Below are experts of layer 5 (counted from 0) of a mixture-of-experts language model. Rows are named router (the router's row for the expert), gate (a neuron's input weights, with its number), up (a neuron's input weights, with its number) and show model dimensions 0-127. Each number is 128 + 32 x the weight over its row's rms, rounded and kept within 0 to 255. Numbers have three digits each.
After each expert's rows: a language model's description of what the expert responds to. This comes from a sample of Wikipedia text that the model never trained on.

# expert 25
router:109137110147148125137108130111149195169124103153165122084159162107155160108165174164143110191159131153125134106141097079112097142133078148118144072104108127115170081124138158080156171130156065154138143149171143184166142142129150107145059161070160108136118164156093144123129188105157173106156096151186140086172075097159108137115100170128106157096199125119161095161044160084183124147091
gate3:067162046155132142148186141178159114162139144134162147131150121168179170117151173064144159129134148135057081079124163082126128148140109127102168121187132152131127129116133113115125081149167094116143130070130151166058170147169154153132096099105155121081160162163083075163164124137197166133137097165099109117097096132128113127106137142073140159155109062118148093123096164114142179188092
up3:175079177004122135118093084087097157118149142131125111121128121085052058136132109166122162129150129126190154164161130157152136111112132134155107129076114123150144159149138110138138154103064165132145111171117111117197104099107103118140146136128115128180120117097135174112089124121089065099117152111153135127179131122133120145116132119189099093058137198148067192154148108119113096055138
gate4:128089143161144111182096069155104159198094110179035143103077166108149177164212127130109151109127166105173138193164144167062123134133116126165109092119123139138133147145073105122141092117177117115113110153139104153150102168102135099178125146150101165147138109125123120179133145144074159135156127146127106094134140054151087132176126143117142122131126033106145103137191147176173121088125
up4:110167106081087076082135159116109133049131139058146116160189102127117090113105075127151113087082053158062143114137143116132156145104160112125144202162172101127084138104149107156081146175088163150110139081108135115127176103130117160114214113146125140084114091064140141124154069156160078121087135099107140157129143201107161136100147127124090132151098183159108142109131108088128107139129
gate5:151132197097142152117141137073150143146181085140131102113160159110112172132077138173113141128118155145104107134052131127129116134168101173137150103118084092091157162146074159170161133116146122116091188156137070065153080162034123081131106172114131128150120096121111194178073189124145121181136157122153166140129119108136153135076152158094138154117113187117204127176120110153144113169153
up5:167119085167089120124137139163104104119061150103130145148088117142156070133167106063150083129125072109162158142243120162135133106080154091146184160130175143163088105112180108066114124109124146138148086114120147197098163089207127171129127085149124126109148143146148093085169064129097114078132096110115135133111171141106131116164094131137115101147139080160059126096139150082132139098122
gate6:166123118145147135156145168105188122153141121109074137116205159171110175134145133179127106149156139144126102100126072091034050107167113154175123136165095093139144112147155080157108115083113048097101155141169084172153087165122097096130126081115138108140111152115132175151126202107167160116173149100150162150107140158108187125089123083091143102148142134092163086109095140119167144073148
up6:162132113118137072136170159153159183157133126107159159149184210172083196147096143198135106127151140175094105121115154074108095155178138116119116121166089128100137070141098118186087107141082039128144110137180117139136090166159144116115161121107144146121076157089100084135133167130116119127091160128157103157095144118177104127128137054110160107083097094099122117087080112105098181100092
gate7:128137128151131160093098133098098114093113101090154095140116107220107115058126106117188167092126135153091101123153110170101155086099153134095109105119139125083157113121124182168159107122121150129089054096133152133113099063145177138155179095139047131119110131100226138153178125123144119168128107103119126138148097171140145077077111195138134163178156141134076161155112166154150077173109
up7:156157083177125142073149158124145120063075078131156137151114141135152076115118112108195128131102091128108125114126108118110125127107132147059140106035129161130150083161196200120157166119158104135078091104162143165115109085161169102121139122135076102093100118091185121088147110087126119153114125107145156121121099175167143082110140171082151178186158132136067139177117195162161098140116
It responds to: Determiners and adjectives. Determiners and adjectives after "the" or "of", such as same, this, its, different, political, first and second in medal results.

# expert 52
router:074138145153167174164105111154125173120149105125120141131103163180114086163168181164152126196211189138172128110151134061126116165113148120173135099147124174068154164140134116060135095099133136130176130157099076144131166163131120184123121188111198147161160136119174087117078116109126151134126087099112118101197156127137168146152137156192129168128121160119101133082101076145092137166122
gate0:097155057126143129161129139125111124135084182128177151197123089133123091132092144171111131132110159169166200082131135126095144119094155144148133128162165108130101152136133105128130125120156129139172066150106114103142209188155179187148149113155125156077154204129103119149149178106155149174123157134120175103175141080135214075104124193121139118157122197171163187104125120124113150140145
up0:136116120116157164077128115160153129131116119087086124078108100145079094131125124090139154131107098149129081172117119156146123080100097188110083117113083128126053117229166147132095092107151112162109152145124151150053113112137103054095071087124148099124159113133160129087131120144126133111172114048165091107179040137149116113085152099120101182149199105118110109172163128164123119128151
gate1:096072147100127106141147074089168119034174154162167135140097100119166052096167101144059169162126162193133180114096127165141131123098140139085159114140105167137134135147107112176115118171161138153119086127099102153147168070110105095128155160106095175079189087120108092157112176122086058148125090181092097107177127117094131114161129126150142085152185157139111130143117124121102133124082
up1:114115167126093105117174131081178137074177146192177138160110075108181091101168106143058161135149159118113181116099099160161130143140160151083165108174131151131140144161104093149134148181169101158112088149106118154127165052087107101123151134089109169081168091125091115157101154154098083120123112183080157094179137151084134119147116119131128056160222137119112105129112139115121153141083
gate2:167135109132146086102135102153117131152097166073158130140172136183108099129082060146134084052132141105141141110098147096105173134089167113118167153159145104097081064057067135125119124124093131151097140108182085148208089141169133183170137142181139125080105083103156194100102071129104153114136120137078125125133043100110127150127112130144163114084097104114149126138173103115156138083110
up2:134171107154168142123134134164111169138104162074145128096125154191118112193116127129162144136110186017139147116113150085138149123101126175121172115157116165111118184094061136127141155103103117138095125075118074138196169126170182193150171137152162151128162154122161116057098064109125170104138129100063142125136130117160106181149142126143148118135128199148096107096085087110134099112132
gate3:135110140091115129113110147167099121122127083115145030149077134137125119141127077073173106102125120135115134105137096132163114117161117104152090062168116112120051145075159129132120100127236099117106173154129100084137134143122130073159100139117167049100076130101097167133158083096072071119090168124156088097135147158164107118142127149063104125078136124107146172172125121159155134170174
up3:141130143142094111143176138104136154124136205161132197142180099081161154087104164152061127075143079153116120140078135132117168107106148094096152193107162125156186071130093112154153164130076172137106076117154178143153107126131123194067156115160080157128145134183103166161135184174136173121140119161110143146116122112068114115155104102106109098151128107143156073063125150082112158131083
gate4:130064157148121059158197074089141082134090097124091145092124124107166121162181128085140142125082131109146125100155144113140161054113148102133148093166130159131187139103182117180103157104126177171124124120104127105157130107195103149099078165118120152122170128110178115122103061118120117144210066115121098101091086126130109138118100172148193107175107105095143111123172157142118103154060
up4:075142095124095153123098106138159158149110094132083130157131154195149132120123123208118149000160123139153101120124124092062101155129170124156149186103139131123150113152108124069137099098175107093161112122089106119142145158089106083137134102140108119140137184103116125129111166123151143151109098103167074122099157099091194137127104103085154158072035150103142111110196114070123103110148
gate5:097169154137101127169122123123188113147130111102099124162131120153107185134132161187165147202161135099159154115170124105094151253107159162156146093146135228069155151126110153124118094129072135052175111109115113109150130074092119125151103155059179160095165146111123110124111133118223099080126124106089116123146132124146163137120144104154148125126105150127090100107127122097105121096125
up5:156191124138114122105177147100117122104157144118124157199174133111147090110129109165122097125161143175159113128116114127090139109156092101145061195007136122172138125164135124138116113082117210085104152122141148100129092134113108140106255125121158144130102106149165137065077131124128105182103151151151149137114123175094144130145119117146152123136153124143126136126192136159152138107165
It responds to: Common adjectives, stems. Common adjectives and noun stems like successful, known, due, large, close, small, often after "a" or "very".

# expert 50
router:088149111163087145091169124142140123156170163152160162184114126121072121177135157096170173139173124120075136106118088174132120177152087141177141143111070156163180178115125168117192107125107083121132143123161102075084132076127107128097100102079150148062133178141089177146098137118174118100174114164145153075123135131089171155128133194122189118140103146126097163161140149085092176168094
gate0:138139096128098057169110130119137126111134056160098038102134165052101169137174101161138173104105076134132150141061139101128083078116129163129171135126147139125120101101123113113085115109114119112079128124120084156117133135089131105092132171157110193176114124111154159130151202067135125193131121047135099152109157123154143120120130086128185157134100122103178094113151175122184121103194
up0:106142088115080091159097151115161120143169093213078044128098101082094106136162103133152165133139092087112152142123141104167115091111128136126140157093122158152161120093144163161083112111118117091162103123106134089114084146079091094075194178140108132156091152113156163100147168110139099133150104112096120095101160180151142140150131116140181149164077132089153104102196142087178097080219
gate1:152140161118115133121115099133101130140100164158151149127164167089012094113129132125122141147169146078089127097181117149135098154142131087149120167085123122166147085160131082135113143127168088131163119206144188104121146114105066098134137111152166165162132142062073132095071126176144150064156177151209155133118142145134088124162206136116181118148116109117179120105138113158080157161136
up1:074156140129116154104125150145094103150089152096168193135170182103129102136082134105156157149137192123093104103141129127164116153148126115144151112119156143125106127154123107178130175136152134144147134164189122119131165111099119134150091134170138213192166076070137146165088077176152125145100155134197178124134100090132078124154183143120154157105103125164124244124132126159088190155081
gate2:141170087130097159138107123090185185136149129107128127134061100168058084084091079140131123156135133114144109078117086111157114129120135091122086166095141153119147113117127160109131111085149141139182061158068164126105063084141121104062156107120071107138094141112137120136168181174130133117130111076051160123102168148138117137112120118097092202186147118115175181092169119089190116143119
up2:122112206180152135079152167175077087078107176113108155097199146087130103182155166161109129092146115119179115151123148107131093130057122136146176112077110131125132129125133133065102147117141069140120168127171134136140169132128095147198149184144147130063138095139134143160126100128130150158076081143169126149160160126075131103106151183141199138097150123208079118082127103143120153145125
gate3:129179074141158099194085162103154137106136111154161100109112099132135123098177168134144130134161092098165134082133137114153184102095185109131073156134140157117124189149186099059148093150143183139102149160123127114120126084126113110101156144072074106139155166094080080098118148138149101110082182098116147135118139103114144153107129181109102103138163159086188211128157167116170176118207
up3:116104070153159131154114185140139146121120114121113144094094108158116161098160136123099160117163132148178113134108160084148123137118120094091095145149131134163123161126119081093170136120155175155075096137104066123156227072121122150127071172168078170141115114125130111185125086163141113109086161140109168086134122079116148103133096193073062126042135110106140159142149191130140138079053
gate4:147091130142093099105125174081064154105139161111163142085154117166104182141209135164099171158119184185079079136116057057168074159128122146136139164094101070163135066084112124079110117130113107107133146113108088136105128111127131174142129110135101106117166169180119128161134094075149146107082122168208082138138121142103104103082170116149139102108101163139099154108126133142100142171081
up4:141097124151078102100136162088079138110144153103154150121147116164108198154205137149107172168139161161084071140141051083154019166124116157138136162083102077152128070095130150101115138154118094092124144120130087121097127105133131184149094098124105113131169156172135142157123098089146152092085116168206095122117104140105118117066173120138161090109102136139089125127137155133097162179084
gate5:091137170146135194099100151059144124106135124126132126118096111113094094122103104146168095122175196160072089145119151096122103108126195125135109119115095117085131112136095131101093117163142183145141126062157147121074108083109150134191104101107150077159085141106130099115125172193095105146073125085180166174110163171097071148114076101136090105121065160138154200121113125155188150111110
up5:179104078105161064185109121200102118099082122152120088086175144146146124100166138162059120109071077147190160124117146138140120090094121108121147121156150129140120113113180075101105122095131119145086165192092124175187136181146138160075190177165098134128158099131150120148144103093105163151151119147107069126184100086158141098138166128118095149089175101105151119101127102138105070157164
It responds to: Counterpart and -ce pieces. Word pieces such as er, ce, c, ri after stems, chiefly count-er-part, count-ri-es, Servi-ce-s, dis-c-erning.

# expert 32
router:191171145089173132123146137115124173142178144090133112082120132081159081084168111126148196183151133089154200149089104118202126142196132063061105105154136109127093094109094162159077118168141082162165112143148128160165186126184177141092095125175144179081112120115118139142125156116099128127175141156155151163133101097129123127122120130094090114137150139089166133129098139163085067168132
gate4:158158133118121116146133151087131121094136092138043124120137105122089130124114100204150147145189125133153143151097150107121162139127151116088113152068161111088113129186116131093173000178118174125083129118117148112178093119157070135090108098107187165130191117159101099061135165114131097123127121130166131139114138113146141164093178036139127128085141122124143124113192118139127124139088
up4:088108127127129147102130100177123141147115168123217130136126047128164124144146142048113103113143138119097109103162120154132086111126102141129150111160103136171143207076093109155087159074145079133160135125137108147071183143082189118183157162144069089130070140093152163190127090146130164140125121127079128125152116140100113094164090227128117130172124132138112141160067155118121135106172
gate5:096128145124167097150144184137125132103103097151035105130118170121144107124126067104146141136152167184137142159123161155194142118156122135105125116176182112125117120137128127105169075177155147123100146122116109098145109158172089170133143130098173139144165170129059094136112125119119157156150135160134121100098120179197153139141247104120134127106032110124123148172174147160082101158056
up5:066114125142128057144146195145125117096099092146000090132122151121134124118108052143136122132134151175135136167123145154188142122134159148106074121184188118115103122114161126083171098178146153114107155147111119111138102173165090174119135127096179145134167157142075104139109142129106145162150085111144118110129117126186129145147211125136130147094053105121127128156177140170103091125066
gate6:178161138095139091105073086090136130191101149105159127137176128111118107160147132067108115122091161079142137164120121137156129172073142120099189159179144171058162106061147143161127163098166139181142090120098079110126174128150127073159150188134075132155102124111155086089164125121094173159122155140123101118071102114180138118097076128113145098131081129127118179089178180114126121079175
up6:172171129105142058118080103105112146146091137124146129122179159139121095170162143080137103104111171089146104149109093151118132158080169127108150161201131144024134121047180125148111148116180141224147099117095093110129233130129108094142144189132093117135089128120131104102157123122123147142131159103108089123089120128157124154122119133134124088094087110139115169091157183143145149065148
gate7:084130140132124165080109177175120089109121168141146123134144116132061135103155170127078141090098144239123097129116054132081140166156131081138114141179156107177130128189131102133183163125177088134140114089120146114124182145097139148181123102125080114112107129083099126149118128149184114130137120111059128120132145148181107129128103163107167118151186169133127119138127154133165078068226
up7:183113106122116084149146067101134162114122082121103121123114136124165129168095068137180102154184136036126147123097196123163107090088131159123140127090107141076124125058133139102068104119086187118084164159125111142118081088138120110077127166125175140143156139163124171112134125118081133129112114136168129150140112113058135126130156090166091148113072087182125116129141114142090167168024
gate8:126173130162134220066119126134175127080134112118157151120165108107140143129136165113113138138113084171119039113121142105137130093189170059162112101115103133194143152124059106047112156149134169134090131054124135138125105131139153112174087122176087105117117102083162098185131096126156163116122084112109141152141144092090152122085087164113120135160163199130137095160102151116174153169160
up8:156093130074113068147144049129129101166123155158169140147065121164169092099120153154110118100136085105105097105202100160070080142113075092163125147098102084108139107124107113145100175104092110111142079133151124131108205136186181144112144171106143129143084060127097114101186133135096135055090177143141107102170102136104092105157053151153126123165102148136123152142100146122126109180132
It responds to: Blank lines before headings. Line breaks and == markers that open section headings or list items, e.g. ==External links, ==See also, === Metaphor.

# expert 10
router:107186145124095156095174097075168069054116165119164155137100175095088108116141159102111124112086124075166079081111143064078134129152132122113127108110080080104120133110181129134170142151115143121171114094153070131115137090143122106129136152179108087177125124121090075126105148174142134104074164167153176108105127070138064140163165150144141135165083196122119161089161117188144135158166
gate3:194180100088078183137136085133137154106091157125077075098136149099127106115149103072101155153118122147143105121101129092131125074089157183114113103071139000086139146177123073127118139067065123155132121083109132072104123126134149098141121140086160129170103127136148064125168194124164098146089126138123148176161093132134118152138126107136109105175122151111155104179134128145097095154097
up3:067073172159155078123101169150095145140150091182169183145132091177130130142079182203118083085150131115118149150133145160131157166140089065133158149171134216183134122119142179124128140185175114122092117201165133166157142128122096165113175121146145123077118127129095211131111066134115143149195124125148094092131150118111133135122126146106155144091156097113099129081118133103124140116171
gate4:120177145152084190121113125123119129129180123117186155149099148057128243123140121077134158137128113176096088091126107132092094151175125162154095112098148091122084121130117101094142164090124107080127133079144118122098157128142141052146145112103158080158100155079077036155161151151162140104089150121168079127172119131160086068120147114155140089118112166170123102125125173109160128164146
up4:123174170146137152130094153165138123155176105131169172164129104088089122148125146096138176094122119144081101109132126119097114180155137109141084129113142066156106063137115105119170152121125086095136142072169141139073133127123143082108146100078156102087051132107107089158160150164175161176093133192123110129194101136159127080141148123122115049093140166183195051143139121103182153161118
gate5:109131090168118222148105128125068125095117136128138140144171134107072071159118126155114157133156159135080102089149163105109160146079229054140132126141099177086166181089180069117099098132197111134083152135141149113195134127120158142143176142128098137135090177090090126111106132156164102183145113107119162167154142107047106183135095142150114116095112130114133113106142133163105130134151
up5:160115159045166078104150144148158130137171135148115104125085096161189173088132110145130085142120082129157177172125097156162112142182056180130124133117167094177098072174044174134151150129063136144143135140104146166110117140133091133098090097131138157082135077163174134148185101122093159073126126127133073126142105178193168091120128105110109138138168095129105133155118123085135111118079
gate6:112156092164092148059075127129100089130119085161130093114091122064120115128165138112137129156128149091131131140163095164168136134158131180118115144071140133083171078174115177132126134134140061107091117122172189142097156113155088147125140153123149114095115115144164107071126161104106170135067137096189132069174079139089103092196190134111129123176082142161106150123100087093108149039126
up6:086125096100150098151170185115156192143144133125099144152139133154139147134109114176170123074162132166093091121108147104103152109161125063128115160152119134162087164091146100148117122120109139154152105150103056100157122123091158119158104063091122170096166156147135142153144089151133089105165128169026133208096180153133153209074053128172108122085126135120169084126141133146156114160096
gate7:150182091067125143073116173140156089090129138129154108154145087103191154098198124180144125134140079099079145174157124104157131152160150102129145140117144155087111114100147169154124153133156113148121088122134138090142071106127116134105125127122131119182138103194129140098131128116126167108168127154074128080126107124127145144113123152130052164130121123094171205152139255137130095081102
up7:150173099085161144097117157119139084123101088105093126142160055080152121110162136121149132102148031096121128158128121124180117138113122123133121180064110101120118062103128190135133143118141147159099142130171136111086084084140088124124166164120108141187123115149136120090115177149134144174139121169105153084122125118121126108099147128106036171112135153114185224143159186084172130072083
gate8:113189129119171112092157160103123081145123164100105143179132148122124171116120162145190081117161083115134101132193177165139192174136107083151123172133152164153126106112161112107094139161093106159163115165138164097097138092045156156114160134185100255146129097148113151097127123163097108165167119167098141119086158141118149123131124149105153142115124098136122111089120125137130140149112
up8:108188125165154118100172144098158089099098128098108087197096154106103127131119138120145102124142115090174045117152156183139192173137115140161137162149109165131165118116108117086093127207090130140182169145164143119101160035064156153124165144196092156131141099117088120140065121163107140134165151189120153111078150110129115099119155133108136107164062131170111133113178112125142139177122
It responds to: Pieces after a word onset. First pieces of ordinary words, split right after one or two letters, as in d-ri-ver, ter-ritory, c-or-ruption, plus "mi" in mile-conversion lines and table numbers.

# expert 44
router:149137137118173140130097091097091104165176096135096167158140134157181097102108145114135108152118125099165151119164102086134149144127103124099168089062072144126156100130138158161049092123133139062161103165146146128115139147153179089143139103143168063107093151184100113136119183092175158122198169138164144057141062087142100094113138150108084077146139201139128140151173165123152076094127
gate3:082220070139056107119119117124087169103152152073094191138090093162135143167105108140096150045096140083124125175150136089102073184150132128138138137102117132084148155195113120162100167145180102102119163136121104145146150236149147110121153158066135120112156171145122147166134178110152130141138114154095117104150133100108143120108166151109162137146130137163135072141172094171138088108138
up3:150072168109113180092164146158180097186098125181162059147169167086134130119158122085119060207132132182104108073075139164158177066114125122085103124128158076175117106152090111107170094127065142135104159109118137129116131135116112190166098111204119135107110108096141127105126095154099118149102118133149160152154151146158101130184137115139118122131136117123051129109127086099122158173079
gate4:136116205132153102133093105083159062117150138169168116120147093148140137078101151171115212128112107127156127129177103098121188175111144089155118112149085116132125141076165114096100157181066095135146092150172159087138122095111090135084113144142135109090131125168099123208090138094195092057127117119170122139098114113098109080078085175098143098110100142079155160133120156125126166123190
up4:153142147126103243137119125151083170174125139067128152105089159096133076146116133081105099100165139197105082137152155134144007128137120110134125128126130145158149152187105078124127084097176114101112132117129105172107096166105116143190126143130110128170112148110094129143119139135130135149107116169120152117212108120114148123171199169104154121153105122143093126119151062110104148155050
gate5:126099114128094174141111104088129107089112123126159187086167076115051107135156121117089099100145188191141116169126124108140112124115105141158190124113125141093145141095205199142139099099120095107138088139087122206115127112135139117157127149099082129062141138081086083194118108122159163135123144107191099136118153146181131142069114177133108091105076176154075155129132093077139144077125
up5:121165115116146065106157167152143146150145113098127119167071168159211125099126119136153122139094061099116136047103129123095143102170165112096084140149124119148114114184061054117118160163138138146127164132148094074157132169120117130102115122148162122189101123154176147063142144126101104114157110146082159098116107110086113129158166082113154154177192076087178090155124177170113114185142
gate6:124175069077116101088165128153083127109136148111132179108140119102109148167085091152114077170135155136124111157146118119165122139152128163088195124140096060082094161102133160178142141062111109077137174149083141148093202138126124139137159081089161143123164102098109112122056100141135151109135118172108103118119139116134193222138166141145144155070115146145120115137129134182041138080107
up6:055138128155123171179122249144140155130102085103124088133102140140126131117157122165166176073158123135113161130113165150085100156119115145167082165174161133150130111148085118152139112166104158146097097097113113109126107108113164144073056159165118167139121113138151118151186122133140118103112097128089118160133132163172122137172101097110126161181086108136095101106140080020206108163118
gate7:073112137141118147139114118119127133127133096010180119079066191162137125157129159081095116111055156128123116120086163098132120133153137113151120108132119103112137090072128080158109143139098148070146107163144063154093130123124086127136124093149132080155105125145197113150160145149147023105109097111136120131144113140139078066163124152161186099111143070110111108118149075068160093123105
up7:084116135136148140159091118055172138147145074063189138144064150174162074116119182113100137123070166111143119127142136090143154152175118111129095092114125149121122069096180120118095146158114121071175074176161082088106129084130112151112074095161152085136108138158192091139138154125131115112138107127144107112142098057139082090179125169179184112083142123098082144110175097092144108136133
gate8:130121138080055097107124124102106132125127124084107106209160151145124089093156084123072088112128085164113101083183093124097150057100140138161098196131183169092083104179068132143135117165162149101056118143082162153120172144189155111145116086186081118120107116156123115093126121153129150150126132101133138080119125141121146105097151120146122134146141123189093067160172127139174070103171
up8:153135116081088102087123138103110153127110108055112114200155137153131113080164097146065105103105087154129127081172104121121152069125153136120108194103152148090103107185092144140133110191160150086075126144081154137152169142190161108148101112160088112082101116144109077102128140143157177124142145093117129074080138145146130114091154148135109106142145155194102074164189125139156040106174
It responds to: Line breaks in lists, tables. Line breaks closing infobox fields, list entries and table rows, e.g. after Netherlands or a | cell; also modals like could, may.

# expert 54
router:134146120109132167103106132123153131068074138081214120103056102165091083149078092157073081114089129071168142082129156149120150140075139116110119115125131088130086082130071098116116123127139110092141142113140111130208097098143061078172169152155123097079074155129100125120062093122097108082082197143087134104090119118124109137170144138103103131114142117170116187163146117138140132110088
gate2:101084098125119157092124173205163207135074130110113143146095099064132152105142133167152124151115164143147150108140102128122049120100096186111110161083188095166111126179124163141142145122124060074161093152136161102168130107094155080126099080124148071138075154166126088108103099072130157063150156139076126138098165099162189119147166165165101123169104102149136133133100144113137160105126
up2:142182140070173159135194085157146168177134114155129113171088098065144118074153119171115139110056129151188173109141185116145128148109102173176114105118099128114175118119128105161212110163083137086113047136136146135134133158164142134102116117105088087138134135121163150142111139115142136146136133146083126190097117131095159127128188148085166149135103163146207158158110082096202117126127
gate3:213147120121138113137141166108126147110151093150150100117192112141123198093150127120142140103115145127101138123104114083080150073140121125093059123069175115131156155174111096140144084148165057147106084157101121149142115082090139140122148115155098150146126166053081166128142116216149180140123119124166186111137157116187094112121150166127097152157140108115101080125080101221168149152145
up3:113128117143121105123143145162099120162099176148082172128107161125162127112137153186135153127130115095098154149132125136151035147131160112148173128162077186099125104119152163181078164136084143123169183156148146076111158173139135170090134099061132118115169085160167079115150170104101104125185111148097082153162096153067101184098096073170199093120126141099144124128163174086092114178127
gate4:102170078111103163098099095104133105088155110094169154209122106117159085120097138088087120111092117145122115097134124058140213156149167106121157096171125118147114143134082077169178120167121114093106099096116123119120148115181116160170161115082133078100101149117133078172127113057125128140076128069110090093136122156106137157152092112123143116162143174107181154155146115117110175020142
up4:082150110076109121139148149057149095132096060132109125148130115151150185114114111135111164178155023248156139172099099163158109130124088150127114177100087136143122120136129141107121121125121129114179104127125131049159130117134110086108093204128120109131153099151124123123132132123126111172151100157155146120068139062195125090139134122122086213182136148106111150123120162095133088143132
gate5:132141082155211116166111140105126139144065124096184083056106110123113130159179106121131152088123128097160180122095160164167084145090090118164206140112099116070126076128119160153105188128107077130113167128143115075148098139114133135106077147166129120088097129138156067081108138107105178141145196148106133109103090112133090119084119068128155078082126118149145161150124167101162107124195
up5:161099106116108070170060117105107153123070158119161105103167124093153122128189148095100124104127074123123126111116135103175135134119102092137179121134150139121140090117159179199135142113101103152102171145155165109148116170131106160105086173179116122096128115094127105088147138127088146105092151138156108087119106131131106160114104083123190083103116118064207153122144243044122128132192
gate6:202126141147109066148114096204133113102126124152120151178195148126170155107070140126074081091108085113128094122061142080115132087120175111091111099178158137136122145189099066159114120120051135151124125083110088096186161121151126134139165105108107175113139157101105145199105193163108102101128137103177149136116157179179123133106152105106098095149085106093149128091141091116102142109115
up6:139126113161103104105138089167114098129134119121129136171182148127176150137100137151112127080097116124127086120082155102137101044154141124037164115209121140147108143123110076180080101169072125148071150069105101112207160142184154124143162135132146179097133170120097102146124190089077160082136132125141151117114111169124128151092152090115115055145090155120127148055150114114124164093139
gate7:095120119107148141129199135128166050088148101168169073144084104127090102163168132157116139120100164099147238140187162166121155125135134202095124203088098093114151107127161140104113150091110152120182071105094113161097151133108120104126075153119096112112168143110159106139117136119175174131190140088138157111129189139170106169132158144111067135136106158159147097175141106115147164140153
up7:137141171152123131105168155144152112110110210131129099212111144145166161159123158112117131136145136089147132133168103134077182160127183190106126136111103122110129155170117081079099136088168145141139117141129072117082135148052148121093105142131112154148183181072197126162161158125091077148129107071142133133100225114134144144111133079132088129168107115161188117125142129112114198084094
It responds to: Name-internal pieces, capitals. "ed" inside names like Kennedy and Sweden, plus capitalized name openings like Be, Mo, Bro, Ma in people and places.

# expert 37
router:080111118147128097155160159143100146085126127143160087122049122113093157101127048132131131095179139139084125080137117201087132095117126127175199161163135157107131083143102118096177090132164078165093177081149145128128093174086158145103174120082065187065079136146112132114107157117104077121150161176109131175145095093127124139114111106138106112095172106197158159152119149127078119127127
gate2:120183140145139129099129149102106199122119181136133104176127082198107108212100137133106107095137169107166131128145096109163114137087064130125186160149081109108133165125147113136130127136106114151111147188154113162158115110175153142071178202157094110119048123167107118194127147128143103140125153144137183173106178126100159121089108131065112129145128099163126192131114140112083104048154
up2:101130114147151124132147163120115181093095157101174117119110101186111134128082121117115123105128158110182102101132088147118114094078069175111181153107092109162112129151177146099182074119116088107126143158164151126153086150177107165073186164134063109081064138173093094159069148094132119126131176171143156168104095091096126093071154171094141142127173127187125147181132125146078134072146
gate3:127102160109165172119158126110079105135155087141163122133117128082124104163178131133137088156160137168111128186143106180189201112176067095178109117083122167131114185137111099165155211108156176159131099091131118086138115139117111135139116121139143106121120077166129104196147127126124080092038146105101138161153149101114106157117075157126157090118099141126167208169146072145184136119138
up3:146099168106173177147167109095077103115133077139166141129123120098125121169174113126140118138179122178127115187164121164165206113165064079177119121076113142128124201126117086162153206105160178131107123089137115092140099137105108124137103141109132098132134109186105112201127114120119071114058154110101138154150131100110100155101093168128156083112089129125165197186143069154159119115133
gate4:123222135124173155098164129083158117128153169122112123156110121168139139124090131117180162139103124114156172150130155127138147164171091105081159140123127085083166117066145106160124114174114154102135080122139097052169155063118134128096103148131150113147117128114073086074125119134134179075128141139158163153087201119174183132150138156139039145118114179143125186087126069106142081162160
up4:200108149076093132090067103128083113155150126165109134146176093102175121141139145148099086135147100137082123193105099071181159122137157052151100137108175140148107122155161178163107152099145121171133130153100130201084167136110140134141120130153144122179122133106138196159190136178142140151102082085132124119180183165144147160137085125161145167156160073057141116089101157131168123107134
gate5:128113147084180099117159166085099160142107180108161072133118097142167050117084140100137135132084168124124137122091123122152177000119122132107163171127108108135137062185116147135153111133155088149159160121104132126137143180173171181118182117125126121089088125114201097138134155156090176147166143156120096138137107186145034117129138130164150147153157165144101082106135126151125138112139
up5:142181119143061145112093069177144111150163109146077189130165151089096137104160132190117137150142084154104159153132151112136087158141148104139087093173125175099121167091123084152092150127083188144135102159131127128128149094067119084122091130131140164182147128097083178104159134147152105093085076078149166141146154116133217152158138088096091135122094077085128166122124086073152111185132
gate6:132149125182139128119158145167104102101132117160151167172089194140085211179177116163069106096153153112096166093124126141106111178124112138135084113140078090166102087142152132180127153095161120156100083163141082180080097173177111093119160093102118122148077079125098157141132131128166122100158137125097159122133138130088135177159082133211183123137116116115156100122105198161121171179099
up6:111119145177127120125116125162098064115133150122136176205108158161134125119160118127087156093144153090087175093171125115068092173104144144100116109161084100137118120121124128148133124111111090157143098096137093212085115172175119135128162012117073148149080107110121120136141141126210160128179143101089161116142127164111132129182079099180134135151121176124138088128118113177113153167055
gate7:101096098164149121136151167169095121111151210105153134091138161159093143120160158119165127119163113120177102082138121147081068055125088161161146145175087133164094087188162194078099104064133098118096124133154155091133095175115104136103142094084117129095161126115138119124100167079162118159133147158133110111086118117085160086085099132151182137087174113157139079110152201120087182139096
up7:139124135128087141145193149134142130155162127112117197146130102155130089069086165033154111130142151106134124085136150123122102092166132170133138089117125089151125109127121141101071150112164126100108145088116168115058124167167113103136111109125112091139154147126048111096111164133184204080165119146109114139166119151120152120119149229141135129160153206127166129156127160129112127165023
It responds to: Name-initial pieces. First capitalized piece of a name or proper word after of, by or the, such as Ba-bbage, To-dd, San-jay, Al-maren.